python train.py --norm="rmsnorm" --qk_norm=false --init_std_qkv=0.0154 --init_std_down=0.0154
Below are experts of layer 7 (counted from 0) of a mixture-of-experts language model. Rows are named router (the router's row for the expert) and show model dimensions 0-255. Each number is 128 + 32 x the weight over its row's rms, rounded and kept within 0 to 255. Numbers have three digits each.
After each expert's rows: a language model's description of what the expert responds to. This comes from a sample of Wikipedia text that the model never trained on.

# expert 35
router:080121111157172081194164125133106136096131114108151109162085090167147053075126087056159154118104131162165092152096146097134116118146163114128074158188147143137097129089116133081207138171139091144075120146080187095099141143163039102113092097108128108087115165159145183144178103148148163079133157128183107167146088131168172153091145116106078082142121151087159154057107125155099133094121117135144118169068146123089080143141127145137144108119061106111164147101151125098143119111130113060177140160178115078122131185139076098117135126150162124104149169070141096106100112093165090098146106096184132129117062108098155134084149143129119148138173132114185165119127131165236099174137105128128121077111134178121161153132105137158142162132087160170138178082100145112107144105168137
Periods, closing quotes and parentheses ending sentences or quotations, plus four-digit years starting list items, like 2010.

# expert 16
router:076091125121148129117125145129095161105145114042137179136112085123177089056119144092170133146128096166133045108113114134180086167138143130166133105167084151178135108108103119111177089146168135163108148129128158089074109140159093119152060079112198093123119115220190129113108141135150088104120136127144109069122134148155164152111141087057121120131128123143135141061111121137129126108143134130114140115125210121123082089160155188178113117084164109105066097129140159109090134128093068111156095179161134141169118194101081087149055168097157070188142162114184140143120106100171073138104147121146124106148111136187112106105125120146114185103154107118179156125109170124126114163135120148111091069170112225121133119099072134146135107105126138139139172091158152154163156166109182
Pipe separators between cells in sports and statistics tables, mostly after numbers, plus semicolons, equals signs, ISBN and arrows.

# expert 31
router:071097166113156079158146111102112177083138141097175145144098100145144126053109137091186107159141134127131062125110150105141107149155130135141134127139107080144078114158118138058213103137180135124077098111140144119103133163193060111135110078132188189114159129157191150131192128167135131132087155126152102127126074134156143118104097074147141129145134157096138161092116104203125149070104125138108104196101166138109127120115199163102120098112132104145119085105144048094120066175124095077165108155141120165137171179119087087141109131172133103134143153075167067125128116113166118091088108098154158087133083137119113121103144125134109136105116163096139133170069148180202080136093082133118138116180101194141128162124109140185077140104125160166105127099136136188129210109164167
Last word of multiword proper names: places and institutions (Street, River, School, Stadium, City), brands and people's surnames (Game Boy, Lita Ford).

# expert 56
router:095111152109164142155107166117152136084077123111140149118133073171162117059083152078173103162119133145144111117112103103189126116190146095129102131165094152101112135091123137168174104150166123139134081147124131138125132143145079141164107117073209192096155119119146143134192146140098140123131141193149130103121102168182167138121107113081148096149100174125110137050123113140080139153151100110157082137107174133155090091106115161174101090127123106113049099127060107087107149135089129160166066155148202144162131135098010149119068160116103063159118157076198082104140145138187096120132107129145128112087107132143128150119161109136141157157195164115111143155091117133161093147140110092076064096178087180157165085129149169171091108132144153135123209130121136140118111147101105
"of" in "as of" with dates, and pipes or blanks in election result tables with votes, parties and totals.

# expert 60
router:139102143183150091172111122103089138133077181108176130102114135184136128094150108086174110105109151142155108112104128175146069067126113087180125101129119193151103141130100150184151109133145120167124101140092141107119145116148091095129094125096138135112106105166219130125119119164144131108101134144120056133130139155182169099143120105148134093132095174132119175107104110172115117088169137142192109088094214225069119123175167149093117085157129073143140117102146055053152113141105120134148111125139132131163097146146134083151089108126088088117105172098156060083131157082156114125145100096140126069113133173143095122094184106154133200137135115085092211162089162197092087146127112073105152043161136171167117118147100127097112171077155122195119107118113122127146114127148157
French articles and particles such as de, la, Le, des, et in titles and names, plus hyphens inside compound words.

# expert 37
router:116111148109171092103134119110087182089079116143113092098117133162130121105089188129166149143193109144108094164116153149170116132177142107141082068109135128110126160128092137164153157200129147172120138155154147146062127123183068134138102110097156130175121125134130129105156103156123162095120198132155067090147088155110101115131158084069128112072174139153144118110153117093144154109148097098143087142120159126098064140122127217096146101128170138125121132081145117110152111119132156074152149169195103093101100164109079076077068102120107106113103165099146074135169126116187103103090064097138087088114129149139056166119119127153144107124161149170094168130102148176099074171190110115126104077128136174131173088120088115137100186112142066105110123156118175133171188205163206
Middle or final pieces of split words and names, such as er, el, ad, per, as in cop(per), Railro(ad), Ind(er)furth.

# expert 23
router:117175154082132115172097116138108178108184132115153102126141105167165095030121134076152085141146098159135102111136111080160114130148131101176113158151151083144101134149143104118136091118201139171101082140155151147093138091184068108166101102174146135150126127167101162120166125113155128085164158118120102076144114161147133082161107089090133164142111195081119171067130118124109082077148122135113084140115153149101156107140178130105121103065165132140115141129087100108158143161122138090143108114156126138106147175146112047126090142097101102137164160094156086102088148059173095110114118153109111080133102127090081083104152143186067135124161152150115171206102150103138089204146103141070101034224097161137123096094130146156085128126189151163119159136122187156168171130149108
Word pieces inside place and proper names (Nige-rian, Bah-rain, -shire, -land, -ford), United in Country fields, coordinate numbers.

# expert 50
router:105144144154149145125145146151150143118113143063141145094155117173151080056084139106188156120081107144116067141126155119153102158118118169135077112154098123139106106121140114120166145136136111170103129112189143091090110152187079105103086084065190159103125114173184156153123112172098071069100138097145126047155137157120166125117126104108091153102146171122111147084172148134121160123153150153144129119133255146070088128105178151181116124124132098115111151155130134102077155119075099106132117095132174122174091184108116106138071178102124048171090156160140132151110134096171082122160119152157141078164061147149112091108085200123178154126138136116212150108137176120098116162141097177102104100154136187156170123110107127165122120125113146147122174122078143152195142110136175
Pipe characters separating cells in results and cast tables, plus semicolons, and the piece "dr" in names like Hendrick.

# expert 28
router:081112172104160070147120135089166176133146156118190150157120138128195129116076149149155122157150127151116080131153108099165091081136116119171068181139139133141127186155124083138128151107138101154135098135176139128099118133175112120161080086127200135118128120136143113144203121192090159097111179129180122120145046123115170124169125106087080083182124200077120149109162124156122121163154118132130098136059156167126141089110159145123064077115139116141117092124128061105082088165106100134130114130205131073201114192155112084060127119144135111125088188146145085105132161133150078090145114041166100056138074102154131106119151136158125132124132154076155155194117124141148094174114152146088170123153116149144113154158143136221149112106155162142118148131128164164144126093131157
Second words of institutional or place names after of or the, such as University, College, County, New York, Army.

# expert 57
router:083131133119159098119110146136149149120141117117131133143137107173177050107080191077150119157128136109119163091111111202139141115131152155112143136145095101121102100127113084148173111138179156128104102145126160118097148104174088117102099112111159141123164136179160114065157153126069093149124185171102120095181131157123119102099140116151122123135119133127103138114132089163099134128115126136146062154087176132109150129103165171117102102138125133151026123058104047097123088145088062152177101194171165178148125204146086058147111113166121125141141145155163055060155145154163072108124132109137131069113046177090132126149152177128121114114137134077152139157093105125122078191098129073091163158142151159151160091092134171142100186075137156156047114121110130164115108171154183
Capitalized names starting table cells or following the, such as Norway, Switzerland, New, National, Democratic, mostly in chart and result tables.

# expert 26
router:101085147113153093205158147086093164074096128102171137110132067134142108050069112084161091080094114131131115153136142168118120093131118141071157150202143192155111144095095093154145074191143137128092095130127162120096140152139081081084139105107104149117174124209123108115183119170162139133084129140198142151185116158128160137162110082086084136156136196107156125113124139140161131112147156158139067125088174153118135119175161133116164080109133125111054165119083061143095130104068149144118134113091116105145132151147057068161089128124083053134079161089140090069074078086167122089123085139152149110131103120143083131117155171150116137156137119131138159141183150131122095119150127153094102103193106157117113103121109097106105140162149153166090172115125150116190107123114193
Word pieces of Latin or technical names in species articles, plus "species", "beetle", "It is", and taxobox terms like Phylum, Animalia.

# expert 46
router:073135116129159146141108124073098192092081175126135070088092189125181130084100160125209099117129148121176099133152095162162173101107140160147103177146150184133090144112109084158127109143159121163116149132156196101113140132151055114120111068101130154138128096181153165154146135126111111079147189126148116066126100185146146141158122107133116094126117116152134138138094120156146090158150147121156075131074180161145078133137154147119108040141134127142098119138112087099068129132080119069120114123171112158149107201170154123076130120166105084146106136126163112126140093069161072102143062119102149091062118129130119129080068129122070138184094161151107174180106166103105071192148178120162138120199168179117157112119140157130097130133125135123140202154124150096168142097069113
Middle and end syllables inside proper names of people and places, such as ne in Larne, ive in Oliveira, ford, ton, son.

# expert 9
router:089114145062171137119098104109135144112123141104172107178106090174176078098073155120150139137089100093128128108138117129168112091161065167120143110180121118144089133109117101125177167127123113146073095115097153117100133096146102133164081151106191119123160111147146134172113115158098145107082226144150135113144056164145122110171161088156126054085139188095157134094107133118134164120120127096173093087084191131126141156126150114111123092153139176115146133145104069085101157103141100140202159186137185123140091152144108142037103077106095107136186180139154036092111162113100090079172096093133067142129118156155107115075095122179080124153232136134154181158169123141124092196171137187152129105132106128128130131104112161124096118123097173152151114138142161106139106131134136
Superlative endings and ordinal words after the, such as -est in shortest, latest, first, second, same, plus mid-word pieces like st-all-ion.

# expert 12
router:025106110132133136115105162108117167111125144127142116122145156132193075092180146123199158151130130125101103167114118068128169128165085146161145167207099142121106138180060138117148122156156107148113123188107192079051153090140040113102072071143133137142140120172133157135139116093123136145121159133174136107181137171121147105137110094099079108134140116135099142140105125184162127127199140170186077136090174135117131139108132095163098089135090133102117114130108082157145141140058108054103120118132140115104090151178097142107085079127100100187136167149162110111094101105181099130176170121122117075119113161153099109082143142172090166087129105106131136137128164127097059193067072132143074124176086183153152122126121135129121136145117087086108156149058147122156107069124096
Middle syllables of non-English personal and place names, often Slavic, German, Portuguese or Spanish, such as Stutt-gar-t, It-aba-iana, Jak-ub, Ko-v-ács.

# expert 51
router:122087123118190078169105115114171162140132157061146069199108124178149106139081112152145107128146120197092011172128127147179084114107155141137107146155116091153090141135093129103180124157119120130114130164154200116117114158129110070156142094119135066131130155137145133095095108166084099085109171095082128079133173169133115122130130025145145122126114172126112134089122126143151159124135082148122115145136154145114169137144111132158125081116104122108132123132073102133154149114103135130178122116147156133096088149138135130163168174132123119179128170099157092129144149142133071108105084087123201121155068107116115142071128140137128110134164162159234170211136129156076101144170166115113094081139076160176163139068089168195142141158136149146066153099080181147134131106114187
Prepositions like in, on, into, during, until, and verbs or particles after to, such as escape, get, out.

# expert 8
router:109110184170141064153174161087167164131077126148200138169091082164117132130107101102176150119122111135128119136111122111141120120100143095152193168149147106149131159139123143140184124183106148136054176118092172128117149121205138153135069092081158108175165163134150133098194131131090146084125138096123140049121095137155137138081119081032091125111160136123092161110165054139169145105123133131152101106065114192106121137160133128089077091092145116077138090079079128119114172075128128106147150162068139141109114170102120093116083151114121128115093166121174150127141169131126018138179110072168114081104081164156154103093116114094108150089133162146150158153147159142089110134136133136131135104136074229188119136135107134094078116146162165122113137116110124135183102133124110
Commas, "and", "or", "but" and "of" that join clauses or list items in running prose, e.g. ", which", ", saying".

# expert 61
router:088085125099150091131137122183125152144094160101186133128155062140117092082112162073149100131145096136137097137124131071199091182114125114184139110124147138141133152113133139144158089119173118128070116148159199123123154087191076085137133042107186162150104140116165164145170072128145123134081156143110082067111127132156184160113130076097086090089097168116153150090075072184136065133126128185125119162090152168076131149152153140131094105130129087198108121138128125103090140136133126102127156138178153174112131216153087058145083160098134127136127138103166119092124172128166074133108123125147154100157086110161128112087176124125162138131142130079161172180165152125078108182083079138097127137175124196167172141104063117140125123093153138156110183130096116153184130114143150
Connectives inside institution names and lists: of, for, and, &, de, von, as in Ministry of Health, Institute for; also list separators.

# expert 6
router:103085110108185139128180168073125200143081120106122116170110053128136116102125115102165121121136127116115132163146117102157102134127146119129122120159127180097134153135073151129165134197163107192113123116100164083113143102145094113101146091101145116129139125141128131140132086177145133127116124158104140111081135189096182075159135122190097117151097127146180147096163093130158083148154118137156101114077177157151149193128106146121159080154159100087058059083114074121108143060049184093165101117117144101099063149138050114116043155149104124158081173102187088153123168115160110135157084091115135076099087177112119081161135113143111145093140149161150239128076128111102091109135108151092129113120131149194136124120132144138168112133084136153107142127098153126185142178172188
Second pieces of split words after prefixes or after "the"/"of", such as ne-go-tiations, de-pen-dent, in-ci-dents, pro-secuting.

# expert 49
router:100104122147158122135138116089153129133079162078142170148100105126106089147112137097140099155107112154118140142075131148137100124130152098095126128110174101083120080085040193136156114173135126110100170191131142110045139137148081077126102108132177169162113136182142105135104117169107167088088136090147095170130085147117177138141129078120205105127151149093118142077161069151114157150149164135154086165112194160149133125137157140149088106088135073170161116111161109101115114135119129156177096152144160121180103147132037080125085135141115065126102164138183059094125147117141132134149084085162160134122071196126098082116160106191129171132116166095140199099114150186116076122156138121053126105177097183099143106155111147157138150102115139107075172114164189122162122119128202
First pieces of words after a space, often Latinate verb prefixes like prop, ob, acc, exp, dep, Ro, as in prop(ose).

# expert 4
router:135149155161167063184158188067132163084122156122201105166162081123179075079100070126171108113163137160102111169120088120177119113145116088102110166208114168142111126152105146103152177122163137138088083132111163102056123162165086162127101080102165141113134119177205081102115137104086142102157169072155170125117133099118144112188173075078149091119074125107170101079167173140163139149099130135174095084078198139071123150158122102147111107088113069131116151112145115120113156150093154129095177177140165084108102164159120104135140180137136096090140171131129129130139162146158069120135075087094071093103135140128142074116111122161140178078123160177175142093172184117134102151131163149117099103146132168140149082127129140138151131099132093141124139112100177140177123093096141
Tokens in biographies about birth, death, family and emigration, such as died, born, wife, the ig of emigrated; also ')' and line breaks after dates.

# expert 47
router:126186161078142162109136120104115135122114171099161155120181105154151090121141153092184107090106133142134109116118129128133129106135162122116106121205153118083129141113076123161120115222125075142089123142157133139105132083196107072086079059096175128116114133191133104149147138161104150145129129162112100134157121132121167129139134080135080100120102147087102157086185107132170136099131171115163080163081201173086117131115123136162050103111090076078117099149117099072121127137106129099165129119149205145115086142167106139106084101124153083173139210123121078129122187185197123133174096071180059129082072081122120078083130089146170164152152124117122166193128178172117104105165109096103129113126120161147136077135106142129147132079119117149105175108105108191162104089159133
Table pipe characters in election tables, and word-initial pieces like al, Al, El, Bel, Col beginning names or words.

# expert 20
router:125108153105158127119149153124106145065129109146193071224105136172185089117149124098239150097113112127136112169204153100149054120178154158114119166190118127146082135139127132096180126141118132121150145143073168092135151077160064094131077141102146130084153156140104160167161084110117102112142137137135145116129119106136178123151092082069134103158114091092149168087119083159136126087126128095138081165073175112128152127128100171117120105159122147126098123147121110087139142133102094149174129132206113113113165192144111165119120136154087100120100143109154050143164120138120115096127080074152156079092073141093127135061135123203094172108156127109143139177143154148149067184120128133077166106150080184187132145105102157164152158156120197117129135107083153104189117104143144
Year numbers and their second halves after "19" or "18", in lifespans, tables and dates, plus month names like October.

# expert 45
router:135046127087173175164164121152152147137122161084175098142168093173211104084129124124135128165138084136136124111106113165196129054154125147133121097150140123147088141090115135110134162169187120123103133100168178141121153118161107151136053119116138135084066147154183129085156123177115058087103190166118115094125146154127146144074170109138148128142099128117146153077159144149105071155153117094140102164128132183101169124119160179104095104118154140147053159102130108041143147107113127122200169165151125139083114169122099081146147180110121104142124202103087124122091149160185060176147175122140136081149044097061085131078150144133126149124171136133100142130132162114132073124157115105123123130139050151114166137150123176155132147138102091204083137098101160097126136146140120
Past participle and adjective suffixes after was, were or be, such as -ed, -ated, -zed, -able, plus known, used, made.